Experts of a small language model.
Size: 14 layers, 47.2M parameters.
Experts: 96 GELU neurons an expert, 4 picks a token, a softmax router.
Below are experts of layer 11 (counted from 0) of a mixture-of-experts language model. Rows are named router (the router's row for the expert), up (a neuron's input weights, with its number) and show model dimensions 0-127. Each number is 128 + 24 x the weight over its row's rms, rounded and kept within 0 to 255. Numbers have three digits each.
After each expert's rows: a language model's description of what the expert responds to. This comes from a sample of Wikipedia text that the model never trained on.

# expert 41
router:108136120134127150110145119151152107127110096092094168113104164128119135142122123151144096112129123138126137112080128134128095148119136138177111138142120164133129157087132138118134144112075104145115146177085149139143176064089091144148152153129096127122117161113135153191113125124096158142099161133178093093127138170123098124133139119178154102092103123127119097142132122126097140115143
up0:112113140127135131105102136108129096136142149147149115129104104165110154132106153156133097131102121167136127108147142162124142132099122094140117118123106105069140147112122129127118104146103167164120132122126111118134145128156109079131133144054139065143094128157119142123125106134193099148180150123083077138112154131161112143137111167116100168162112185116150096136127110122128144153144
Adjectives and word endings after a or an describing size, quality or success, like large, significant, overwhel-ming, pos-itive, -year.

# expert 54
router:114125167145137137087154106098116153097107151164134161123107155128142105151085129099123099149111131152120167103144157119109127142112156158141107101146160126114145116154136128117124163096126131127165111135106100163096091118145115138102155160129126167113124091104120175107155140146143109124090130185132087117097115086159140139139170089096103160089158149112132156120117138130101150179113
up0:206112115096155142149144114130124103131147095154153146098148103124131102099156109130129133156140083177151093167116138123114140150121072154107149140123168136136102132157110123130106117088141167105122110133108143092122100129151129164146118168124138163160144126154148116140113120133121170141151098123113079115140122151119114080121144130159146069121124132090130116107160119108124142090083
Middle consonant clusters and endings inside German, Scandinavian and English surnames and places, such as Gustaf-ss-on, Hudd-ers-field, Lis-b-urn.

# expert 26
router:176116139120148177118128135097108125136173072141147130138120111138137144168113099113142141154149124109115142129107112130171118092122159153110119143156084103159095144091147113102133161122126131114135145136110100160088159129125155097083120104093179112133118170094133128098137098104116113104141087141118158149162114117146112163140167104131109149163128073154077123136122129125158103136144
up0:131151121088095113140165141125151138108112149108086143077106120100117165124109123133135124137123098130186095076135192145131115151139131171144148102136112165140123151122091123157151104188128114098144136083132120132148146160128130116125099148119133111114151126104109139154104096117118096122148145156115092121108152094110167125152134142097153147121119154117148152124082154115131144160194
Single capital letters beginning abbreviations or codes, mostly in sports tables and party names, e.g. PD, Pts, KAN, PRD, PSOE.

# expert 7
router:113099133104103155094140120140145111122100163152123127167121117095113118141079174113110133145117099133114105051085152143105120155125123092126147084165131151101119101151093150122156133118120135127174160117121110153140127114113153133074148143174134112096166097152149128147154155143123131126140119123096141124135124091126118140104097129114112158119145158136137186090144109118137091164172
up0:121112163124129138110121106124116158167129133159092147105141086139149149135134112167115108162144131124160147128134167149136142135151117082137088110126160072123143151109157152133141132091171117072170121164134140137142151114140120140121168100114097136098134111143144165078133117169172102103173140134101116144114124119118161122133149116155091167133091079123124115123087097132089150116122
Middle syllable pieces of surnames and foreign place names, especially re, as in Far-re-ll, Las V-eg-as, Mont-gomery, Cré-ative.

# expert 1
router:101099147156162114102131130100082143143087098145141126115107104098138124148150121126129151131122137121104127152139114107163146099122135174132099145104097094149153127119141101141119126134127127092118115167161101172127188101130158116110149144136166090143107149122097150080136117111143146118152122153097140158154124121108138134127101136099064137153153109167086086147087122144122096184145
up4:178127075158134150130090146121133099118165123063159184120149093106115126068124087113126125139113092114121136114159131139160174112142133136122143140175158113123134135116125163129130124131141136159152134111170138111133149151075107144138164132093084120136156156125128133180125134066088128141138133125134143130139141136117143156151138114133128084117105137121142104131136083122108112136083
Single capital letters or short capitalized pieces starting a proper name, often after a pipe or city name, as in T(ennessee), H(opkins), R(oute), St(ewart).

# expert 0
router:157146123139143105125100144138126142136147121136144138125147076117121183118123115120084086097105164162160096127153097112103133117103146095148123125148161157117103161098135114092132172109170100102126099167156151132114132121154138139153093140128153087141119132152115151163173096146081156134124118114151139157097129163167159101122094158129130122116125075106103109095160115143120144108111
up4:154145137083136140128093098122088131123127084076111118081167140131145139093140156169123115137112135119106136138117124118133167139131160114139141089124118100137160111094097098133119099114108134162166134149130171146126132142108191127133154177119157160121193131092125122151138146120135168112080127128132112106132121152142149122101157171118150093149095159108134100112128082110151115140117
First digit of years, scores, percentages and counts, mostly in tables and lists, such as 2 in 2004, 1 in 14.4%, and six.

# expert 11
router:098140092107112136125093149098150108144145173118119086147147098151115162163135147127125139115124120152148150116136114128113134168131159158178121109113127123156166110161094162141088100095135164108131138148099086144117147138072128137108145142156079147120146093118162133140134081120127100130137109167098095177122083116128146145095129137110135165088146155098151152117104123102136125121097
up0:102106109108127160186136158134150138130138109135116098145140123115116142117121095123133114083106102151095133131130151105101079117163138108132112125129123158107110148131122183122110102155146096116151168157131158118142141147145117084166109115163107137127158124153132145156100170088126165134130114123131138093149117138029101121110147100172103124126095146113136110143177111136138133161118
Middle pieces of personal and place names ending in l/r syllables, like Gir-ol-ami, Hol-id-ay, Greenh-al-gh, O'Donn-ell.

# expert 14
router:076118154090102129134090123156119129163131128165087119123110126106097100174116131104124143117105131143111117110169135116143138157098128120126151109095167105100132100098157115163142108164142128166140144116136174112166069141161123171114133090179157136130150094108113114116107106135128141100106117130091105145137121133141142169119154156179153129111103100130147127137158137108146172090118
up0:132127116141141131157143118059116155132097109143111066097125170119159111140166181110177147130099127137109131108139128120120134114120153089163136109116145109125153131112146137141124110104141108108136147127123149140150138119118163124140108116137113151095141178125112139096109138119129180120121139110122149197174144141097132083131089111120145126122142103180092102125147135197088135126122
Byte pieces and accented letters inside non-Latin or diacritic-heavy words: Thai, Greek, Cyrillic, Arabic, Vietnamese, Devanagari transliterations, e.g. Đỗ, Λευκώνη.

# expert 17
router:113146143073117106100152079119098118094117161149144114133128112135106141154102169079115112135117151177132170086105140101132149170145100136162142152133145148097135091135134134146097102104138113124125157112140134142122127165086130157080150114165110117131113102102156138103178164133131106135139107107080128147159085095137131145117114118133153151131123152082165143127123115106138137177114
up0:124118126119156116141127131101163116145125126070098104129167074137163158136152162151095165119169113138136110160095128121152162134115136154112131138158143062150098123174110136088143155123105118168142133131157168142172101097176121103132106111141153111109144093083133123146103137167117146151159124130136124088103124099169173092139113124132113099105135112134125124126121126104148151127136
Word pieces inside Slavic, Eastern European and other foreign names, like Vlad-im-ir, Vlad-iv-ostok, Kissili-ov, -ić, -ova.

# expert 38
router:098162175124080100089127108148080146125099133159146132139132119139114120132135134133135113087136160124171118088120099096125145171089160109125098180100150126133105151094101158171165111135126132133122109134130109086132121174123102140125153115109144161130139131109154137115144144134140155109121131106120129090128095167151138178178138140111129135096132129125088166121108134087099183122130
up0:102117134136162141144104156142155085131103150121162148165090137154134109168081137115138167158095118114106155155095136127144140127153140081106138115161129143115158099137091158136141160147112178080125130108150142150122120089096129095121135153144109144109131104122153112164152173123126076139103133116117106147100142138121101170099163117130136131072105093127109142138120157085157137110139
Possessive 's after names in tables and credits, e.g. Freud's, Young's Motorsports, plus digits in score or time table cells.

# expert 20
router:115135144110104148091113119116117121158161193142109109118114152150145104121152154130142133096080121111109132085124138163097163146125112145150145107108156096141114118109172138133131111077110154160137125075122129171119107151152097152148108145162164131119151109148110129089125082125103132146151178108134139109118092116160141145151122129089164124156182088115122159120149128143146126103092
up0:174160109100146182184134087120148116128095139147113090131109125146148112100121148095157098126113080140185111114122150154126177140114112121089135130157147103149175085134103176090145110110143126114080125092121097135144133145092117104136126141123130116125139095119135121103126112126141121128097100143155111161158177144109142121146074153144108096138153137131117151109129100120119144152138
Word pieces in the middle of proper names, usually surnames or place names right after a capital start, e.g. Straw-son, Brue-g-hel, Kü-r-thy.

# expert 63
router:086125148158173099127125108118112100131105137121115106125137090145123124153151141102155119154122108146115123098139174167133149140143155153146126081151086139169148126159106134102128152097135096121138128092118103157103105108123146086112141164154152144097082110094076164120154129133101112132150121162118100129130111101125163133123148126080123139150174138085151178109097135146141151171118
up0:121119140130077088099132184157122133132181128119184164120156123179148155123134085097142139162111140139135171119161121153123169130136129194151128106123164106128119111124123127122122154071106153119138159120121132167146101142101149099136146108100106102146161125151133131110102120134122134156118125128133119109071150123093107129078130139139091141114121119127119100103163151121085137149119
Consonant-heavy inner syllables of English surnames and place names after a capital letter, such as Higginson, Hancock, Hobart, Rawlins, Hamburg.

# expert 3
router:090132129154113085110134084142163122126150125136153129161167095142130152127096102147093163099104127146131110133112145090109112067120154128109136135126159138142121145126168160141104133124151092150095112115112162131166153151170088148139097141177119112109133125115125124114097095126141101146153131154112173127129124120150173118091115109187159094150153099145097156130127119124141166100095
up4:129116132147168148151136161145083181150103145090097101118105151116128083120145122106160109122147132153134131103170148134096130151125077089109118126110145129137143093103098160121096142152141098125113127099185113115132138127155100097161099131135111107135094132136139158127121120085080165106117159114103130167087145169125145103083128148149148146101118134151160122135081139138105107148113
En dashes and digits inside numbers, especially tennis set scores and year ranges, such as 6–4, 7–6, 1937–1968, 1581.

# expert 5
router:139119139121174132168129115158184146123114118162158075164124147126144172118121133136139146165106143084102129115135089139149129123103135127103127068170105122150116102131119143081106168106093134104130180121089101180133142132120153147129105149088135129142106104145109115153102142123111159096091142109156148147132157136097171113118143106109118130097112094121117116117121182148130109111128
up0:114116119113142157099112141114136124149167130130110150137154176106071107152123131097115133151100103130131089100131156122080145119147113136103135117151128135158125143107093136126135116122125123163151104144126150157151129123123135104117189093132160077092127116090070147132144110199109119129183135137144118107161109150112154114096116122142139138085131115106128193149126091109109135104152
First pieces of capitalized or lowercase words starting headings, list entries and taxonomy lines, like Sub(jects), s(urname), Ass(amese), mat(hematician).

# expert 36
router:145149118101147136164129122102103153142163122128081141134155146087145121174167126106098100155144111135131149112122133114146115101098135147094091115089143099130108116120104103090174157118157164098149114125173152106153130156156148112129131120087152143139124100081114174167165122149101135133091151123114098175103137145154157133081136180126111152145091117125120145113105131133129102119112
up0:121144152121105118192082122127082110135131155096114126152146109148127128145124077164143117114142139137126104158114122103088159162132112136126123158133169121125119154171121115122111113109140128084124144152135099119122119105090132132164145102105134113123163180120125165121132111093117182140143127100143123135144105165120099138103120118128112140100154168090182060156165102105137091132114
Pipes and header words opening sports and election result tables, such as Rank | Lane | Athlete, Pos, Year, Date.

# expert 59
router:127133148135107098119087116108130123140163197125123085111108147119140128113130138176117146102121127108117135090110168115104146157115114140176140140124158125116143078131184111126151081093107149111156114112097134156140118127153070135149128164130139146123159116141097130089112102119135150127158174109169089118130115157122152158132107151129178126167118131101143152148161137115083125106114
up0:146107082133107149154147128170136117133129146166116151121141124088119117114124123149116156150133159088127114125115167121162155129088118124110112129111167132152118150103125163092106102122109114102130124156146104118166121115171114151160112151104148108136097121131181099151134131109130117114108168107119155111162131166189174105060087172139119119103132142135127092139132099142176119099111
Final pieces of names and words before 's, was or commas, plus common surnames and nationality words, like Ch-an, Annabel-le, Smith, English.

# expert 15
router:135151105131175121092135142158132096131143156090150094127096095131109152131122151139132117153126142112123109092135150145108124119181080134122136140145104129145132082145111163101138124083162130098123123109092113137105104096114171094136128142141170112140144076102130117141171155143113132157120111156107122124127097102127160123157122136080128114142143101142177175118084151135183144164155
up4:121122100130147167153160087135169131119182108100093095165112105145154077119124083162146146129089104143167086100135138130144098086131163115090119095105117170158125159079175125101118142150126140098101111156151126125124136124105127134197135109142087107123131123137097118154120177115130122132085118135151125119118121148130117136102114097159123121132141157123138129129133152125118146170135
Inner syllables of personal names, mostly English-style surnames and first names, such as McFarland, Payne, Nelson, Nigel, Carl.

# expert 19
router:115144158120104112085114103129158117192121172140129164100091162152166099137116086114107095148106078120139084174159143118145121112111112139101132142112154098083110147105164113171126133123159139149141106121108156091104121170148105117159150119137148130136155144136100139086128148128119130108099157145136149089152172132132128107103130132113104121118134106105119124173133115124153141081103
up0:106126123129131149097127113106142113110122152115116181131138090119158101153142113094093165114167120143113113086141157136140083114144088131100102113125142154115149126150099068167178137123152143112120126171148140145141107107109118116131143163139135128111101104115166167163122146172097180109112125146114115131128119118165102174118136104137087088129136083120128129125146159108076138166127
Slashes in pronunciation notes like (/de/), table pipe separators, math braces and backslashes, and spaces after Born: or before years.

# expert 33
router:129134087087131145127129126148134122081117107140096129138122117173091113103108172148115127098098138147147146065081155153147126144158157128147094143119120167145177127129111120138088088140130133122117099191143100157137136114100078138143125167170085153139131147153128126192127119113124127114119099125132126116128153128116089125134114124135080121076115171141141120136157133122103138147135
up0:115116142168141173133125124157151125117103155125131110145113128121143117113122125126115130094187159110114156080139126148119080102080117119138128121135120162128106154113129132108095126133145147150132119130167146168119142126147170111126119113127143107130140074121139124133180119108124181146140113134118070168125166106125107179068158091106117136130166118180114120081128125159175130116117
Word-final suffixes like -ed, -ing, -ized, -ished that complete verbs and participles, such as relocated, restricting, annexed, plus est in livestock.

# expert 28
router:139117128119107118122144155111135085128116115128098132161141094142105117117093154119104111103106157110145094124108131095092098155119149127105146170156121124100150095151142170149146123140180108107102159126116117096121128091142107137118145139159130204156159144148117130162147096175134092122105106130189102118088131108150098110127124110110130123109101169083150159131132110111097097121097
up0:193105192148173138136131138121121152171142135120134138124081133095117109127112080119096121148174146134088112106126170135138178121119136145128127109106151092119138131103118132091112129114124123095093135120107135115142116132149199142108088133101095115145093101118122118151162163167130152141103138134126112138077100118111137138156141097114139129131113113119118156076146071123128141129142
The "en" piece ending or inside words, as in Brok-en, te-en-ager, Heer-en-veen, Dav-en-port, plus single digits in years and race times.

# expert 23
router:133098143135121102088113146117132156131131160141159147107152125118130147090094108113085147106093103155142132082093110091124143127117157158116115177154144110171131124117110106107141114100120132159161088088114170118136128145167128128108137153143135099101174137128130145148147131162164108106139140121136120106097119175167169139172093146151138114128113061102121132117155119113117165089146
up4:142140147127122150123150171121167135120160120167119179125095104124162111178089132116142092119122128141132149144170117135123130135156104147159145149188110125073173091101065137127124193103139084090113139116118135094131132111130154126142096142099128111115104096134115117118147180145127118134143079132125143116128098130132135132126134095100106123139096104157153111116142165107122160116138
Single digits inside identifiers, ISBNs, chemical codes, years and decimals, like UNII strings, 978-1610…, 18(5)8, Roman II.

# expert 47
router:123156118127127120169118108133078144108103141103134161123177090171139139077175155163147101165121144107122110105126135099109095122134152125177105143126126144154103104089155155130075145114148133143108122146149132103111140135114133114154143100136113120114129111171148159112139105109134151158088134108124159120124108135125125136145082167183133148151091122102134168112086067104121135120127
up0:125164108156143159112167115134113089146075114119115126126138108113174146129111158155142158080140173162174109129129131147114090150156145134156108130136124151153098138123076126149122131096127113058122128150107104131118161123091128158088146163143150151117088121123162158137112073166128170129136122108107144096120129124085147115157129145098094111108122111114134123141110111121089127144108
Final year digits in career and filmography text, plus heading marks, sentence ends and table pipes, like 202(2), 201(6), ==.